Weights of a small mixture-of-experts language model, trained from scratch on English Wikipedia: a softmax router, 4996 steps.
Below are experts of layer 6 (counted from 0) of a mixture-of-experts language model. Rows are named router (the router's row for the expert), gate (a neuron's input weights, with its number), up (a neuron's input weights, with its number), down (a neuron's output weights, with its number) and show model dimensions 128-255. Each number is 128 + 32 x the weight over its row's rms, rounded and kept within 0 to 255. Numbers have three digits each.
Before each expert's rows: "comes after" lists some tokens at least twice as common just before its tokens as in all text; "mostly gets" lists some tokens that are sent to it at least half of the time. This comes from a sample of Wikipedia text that the model never trained on. Tokens count by the router's weight.

# expert 7
comes after: "\n\n", "\n", " =", "==", "| Party", "s."
mostly gets: " its", "The", " other", "==See also==", " in the", " during the"
router:089131081110197140114135134134100166109123148084132096151116121130082148168201138101145129086149166134126168123146129147206126143145095106160057124084135115073090107095138100128119132178099167120115109203167081118141126156123111087116159071116113086075133094090149147115102094165113153127162133110079053106198159116085112165146080114096124140071117160162192116128140147095147102152074
gate1:077160105145192175140104163095109145124104109133153091163104107084174100116118139130111134100131130137084166187129162140170110108090078101179123106031134068129133169144178096149138159095150128132113104142169095145166159095117121148158122140133146102132088084141097112105098163067137092124157101106127059087083117217199201099118108133106141154139132144114178150117160106136065107111113
up1:141081183137136108099151137166099166140177174110129133075121106162093118116127155188139137073205143106111106191125107090138104147084167075147067148134142166078161126191113151144117099100091137130067137138140063129161124149125164178071189134113176141141101215050218194145093111090109097140116102121177191099147157150136095116186139101170130122165114086059160115107163120206174114116155
down1:110140129123125183124105120124125128159182148150120113083154075135114107152144097109163150129085182156074087184092107163104153108131080154097163100148145097148117147155182162117208175156125110136152092068118155105134150140116142197155100095124167160092164171110083080136088118109178113102134130142181140109061155160132108162059122114061151138123075120098185148183168101099165092107125
gate2:143124176111093068069150088154212100148109125117122114162119104106150174098157112122132095120120076105088104140079153099199110122144163144144124099149162095115131145130140109096177167104105118135162087200087189191147118158121110132120152084156139118052138105169188116130134114149123165130163150127138113124134082096125146122107141124109070093111098121112132111108213144154140109164197
up2:185169099145162106131095100116121107149107123132101142127163144109132154181144177120043149059144153175143160110143175115100129209138085152122125106090151171155238112079163154113095132093143073105136042174103117112115168163124092134046144119130115139109126138106070132110189123172114056119123143085118129164112110143116147113072169091144098129097103101123185107122132138107134109155186
down2:138107095149102144094124141169138146086180045110166171136099163120155141169101123081095160144055071118128108109170061118102178171117078171223127168170192129091144140161141154126159126121162169130175146082122084128114118145135114095105149139096100125139119101081131109159155113103149151110162117152157137194152110113140137096097130094166080071069131117067142174126117120168136141168087
gate3:145128125151097143141108128164169147122071156100186089118088103108126159106171155132121138088105127125153142120094150110161132121120116162150189093117189081154146172140176157157136077199144158134190143183162141062121106090115116104115122073169076144105145129106139077168134133180105119151089077210091143130129118165146169137130104126113085104073138095044109144112098128105117114124116
up3:094112142118061100116056133080088115118159161102117094162122124174153113104077084131156145147116110070138122129158083178116117169125116106101079136103107156129104108178096124148139142089130125051170083101087079115128125145103135081136174133213124174135128198148154143115141135111112113132119163138137156124116093064104146120137144104119101159071128153113098158154119175187149186153160
down3:158131152139077123093168146143134079163127153088106130127104142141150093139176199091121171056128106108173114135113135148055161172148083119065114137054107090148159098124109161149146141095148118136096135088114133159166134237131088098113164185151208193090097153110135032164204190069150122138127155152132130138072117134111141139122147094084132188118137072127109146053110199091185123106156

# expert 8
comes after: "\n", " |", ")", " |  |", "| ", "==="
mostly gets: "| ", "|", "|  |", "  -", ") |", " |"
router:123122129148113138122150116088186149201141153098146096159098182099086134070169115081130202122117126092194114131166066125100127145112077100100151050131097065137105067161146113141173127153091144141108127111120120107124116153074060141126148174170141116123145099147088158109171091110112121189096147127113111134062129158159149105048106122075098175163076100153092113135125119125153160116151
gate1:100108118092082124160155117138164129139145116163070073174108131132124116147163081096162117075146086115141108116144147164159119119116101142130073183161161130136156147162113091057177132186162130097136099170181145108175149149085175102121097166118126089142135111105165137117127160201191174108132165183100126110123157157079135114174088136087076141127117148105106123187154117179121171136093
up1:096148140121149118131118124194117104142112139097117103129199128189120125117113117112136070120133128156141135099170128101098153109102172129094147099151101150089197100143149069122166191120126124123071150162128169122129081113065105130113132106110169119093132144096129174090178152120160184149085108119098157088102082170132157099159109087188178125126164147091076154127102176100111112111153
down1:144071107165136116165127108102077150161117118067150086216142134099131111055099090168195132129159162114098138101166115151056121113095130107132106134115127117093107090112083154140137079130067111149109114088138135124136170148125199142148121147162098130156121145168096106096105147131126096118096112116207101102120143165119168121133116136113164135143077103145150145101084159107127136115142
gate2:148090070144162175095157125114167158119169174126142077134072174111118048111195167099177090091137119119171155095125135169119107077144111117128120117115116092101152147170150049100187139157150153174149118179166157089172133132115112131150110110168117104112130092161157118202181104135114142135147125149125144133143145143118123146190096126063084128088111120090067081170187131131108160147158
up2:206097106129112114084095122081074095116180149144137152134109105116162144109077175113174077128121191135097129127122135105134185155175131095146156131186175133123138124074129147112176067077131123081084120102147096111134091124093138130155044081148146101124140099121090106142129137150160142092165139105104147092155135139181164102144118092148162113167123119148077190172094149143142137169089
down2:079105066142112121068154107169188114153130179118139118057079092104154121143117081103133123119144144167176165126082096161094131132090160074177150084133101161118111183125115138148140121162136184156126146078176140105169154127153189167130129124155101105146126130118087074169177177124120095156177132170065159156129123153161105115105136135163100121109085096147133132198170188138118152084152
gate3:094161150150162158158146135112157106149128095095081151072131134108144173061103087199183068127135117107113167125108089129103072096126132101120113111184153076120135131112163146070120115176139166176101179169100163125169188121121100168111137139187167071106118117082141102133186158149104133055126143094097096151160102226142093111127169157109091146118130128130143111119154156178089150149147
up3:169129193069111147110166175174126175058116084060142133140179183156151195125130196192152157096158103129114169155148124098144125120103112174206145095109172130145094131107145093122088099098156171117150156116204135135162168174141101116095119145173130140094143121104159121082054119137129121080122164120110116172098149119132112089076199111144091093118132156112119133139059110097138111106123
down3:130150153129118124136102126108121091143080120127078149157162138119098127170073209139127110104171098147104079078101160137139038125148160196124118111109157131103120093073089186134066132142077106073159119103193149090139124104174089144129116107122147096085175180078141137187150188165138086134119108087110133096148202147136161133123123093139105102126102165112125186175138051144169073182157

# expert 9
comes after: "1", " | ", "2", "| ", ", ", " "
mostly gets: "002", "003", "010", "017", "007", "980"
router:129133158096170127174123127094162115138106107115134132147118171110119127111116163124123175154163116112141100103124089143126179135120108155111169091148147081089117087129149110070102100131162144154121133111106095120142137070055173100197098186107137075116078147132076108149146164145139123121178085150121132139139125108128116149134075110122117142083113209062153095119093174088169108148124
gate0:109126126116128115104088156148076145117164103106106085065130161144121118132104130104138088115124070124171121093110094106172154163099146102125218136121132141117098135177122066053121150119148151157169102198096112173152186161100138073090130177136078117126144143135091175114135152054135129074125143114138193121147143124127170037117145087097134204121151129137122102096125125137103123080113
up0:157059103154177113107119109126156119110164124070092090078158167131105097139098081123081137122100095094101159103076169138136112107142080150128114067088153136114100164098131115119098107104160149158114141188090102065133080131156157082122194060095174119106113163136133092102104130094120105124103145095173133144099118122123147116090190119129113078133165183088160142124114064114205133081134
down0:089081143122173165156114147110087157081147128161140127196151155126139167120171136115120133076134143152138145122185168123149152117125176135109192106128162108133119145169111070160103070136153077158105137126214122136148134080148185175110136161154087056165087167088138100121144166109175130112183080152113096105137137103089103133098119170081161116127124140131125075164161180172163141134086
gate1:111153083162124091128131123143135106157097199076055133133134078139080136138128117126116125097134150149195097146107156076163134133152103118173160107130161181102125140115099087121096077154091151120115131129096154095157106125158080078114130097125120154130114081148148127125133167121107109137176121138066152183113083139175058129222152132136150157135082123094150097088124167122191180162125
up1:080067100131095096172188139142105114055162101120133116116165082154062122065194093091097133174156132099111151112146136144108189114147120169114120144161101116100098071196112146105137142132125145192097122134135149086152122094074080160158116059138141141100081108141120115150133119135137134159157080163110087153111148157126143136152128161133155181101107105102149087133114122138111153128064
down1:141117110134112118110105140178130100048117067080140115131134147125108177097142144081156116135122081124104115110134157178138090137109124108042133116126139132148118117128149074166122130155166157116144100144132195155134092150112091140106099069111092130136092129154116190126111169171127117149144145145116065148123058089146148131146148091096135129080157086122159143087155077069154129163135
gate2:100148105118177101091130122132150117103187159088082120141115147130142095152162158047111189103152098092109149109087149160130081104136133058115157124099135141132157137140136125136107193138129111148094162171133108160098159033119109114156130121076162075117109123100142168097099058135166172100149141148183090113134169120181107108181142058147090134160179137150082140184119162139121124108082
up2:109139146077093102195106131102139112126108088146128123129089153172078153130182159114148136122174161143117124087093122097122099154170166085127113098128131145115138117114138151111135134178111138146138118103099143146192225098104171101090135093091090085181099127143095171137119136099137110155125167117104129085143120080139141153125134085118110111100092092088106135149104162192088151182111
down2:105177169074097088150134161155140099145184125130156071103139071142116088153145064131171146104122148174139116085138057102080115171144134101091092125082139117110089138108124159113165109104110183122138148128119106129103158169162204137127159136136128169181140143146140120091141112112210114115132171109080101127154137048123153195126121112122130149100178159144100125156109140107203115142154

# expert 15
comes after: "\n", "\n\n", "|", "=", ";", " of"
mostly gets: " Y", " De", " of K", " E", " of S", " in S"
router:112129170103128106141131106185122081122135068150115159114164074085113106131177166091053131142158123111141094061184159145068139143113100169114117134159118104121143180104131119122120095118094108142089162077095130185177078127190147125123133159111129125148160127084117138102098095154088139134116118105173148087144192169127175153151098144102139100126126108119099081093108138086092141199169
gate0:161131131139162118142148113159121105117157084145182193120134149088161101109161129166105139079099141035111105147158119149162137136110062106215113127121074135165146155180139074108168122082081116209122125091135143098129153128150140159167133143149131175132118109133153134117117094121098102145124116129127101101090153204071093123095170108162139164116115138154099125078126084124105153131126
up0:125085146143147075187128122143108139114180154151099162166156116128091131117145143102174126156075143089118136167115129107105126102146083147150106172218131107163136083137225133167161122132153107127110127165165181182191127107136075161155127161081138144116137181140137088212151116225116086173117116130122132093152065198154134052151152143121092123154088110144118082155157101117122095098111
down0:092166040167148125122073128131147112084076174149087129151212101134158099197122120180177073174105142150065100199074165140096126075127094155142138179184137182169118059171171111150071116094087090189129151128072105103108102146108091133192196164050061072095105095102136107120123145108118090176181130118049102101141127172111120126116136188142143150159136163133147081110142156155113114111085
gate1:162098133137114117125120124149107125153167108188070138098089117127131158147111144129161066084156196156171119086115094106107144163161130162151102122170118161080069141142090163103172102170112193154177105221191151110165035171094120136145150129135128091045125105110133121059102126151166153102135099107194121117129186148162124179208066129158064168102117142090135121108122148137075100199126
up1:138126144096073156147171138148174114169059077142130136126137164123117086104144100142115119137081088156163165163130121173108108136093147090061123098174216220156097174150118189170142160159133155091133117123106128103160141098096166144145139099166109132119140051144098120132077150176139172149115147162186102183153120145134142062108109114145109130142093130128175099062153107183090089125139
down1:094165130131210162164102125088109047162111141141155164104156101164104119111113145169090116078095145095170089170106153178118097141156131139161076174181135078076134116116139142120150135137103093117094103175162149152125207154054084095116185128166106085126113166117104156142134102168124093118144169169158097183085175190101126192130057112106122185126148194101223151145146113162105145083103
gate2:126130119107120115066041162088158123134179058091099099142106109086115167213149127163079141161179166168171140126116101164167159104177118053132139186111112109082118129173125116070134141084080136093122173138113182199085112109079130133109149113146126064217104120131153095105127105096158113138159176068130157103076085152140143149148111112129152121136174081147138125115165160080137080142163
up2:091121139194140095129093133090145092112098108114096129106136104105098146117116143118145079109162109139188080125156144130140181111134109130118137091056138120129154136102147104120118103114108124057112161119096157089107122132146123081176137098115081093091147089113154108127134154115049099205186124124140091119155174082133114136110115120100115103126161145114192114065170138148129150137100
down2:108073139127168097126128095138110163112134150088080158154129094077111147106129139123109136152130162090146119082126163155146086144119083184157076134173178136127204083124100128102122078107127135127183183142124108135125111152142122122157114127134123101039142112173084120168179146155115102172148125104097087127124138140046138143129116177082123149076132108127159116081065113164084138075179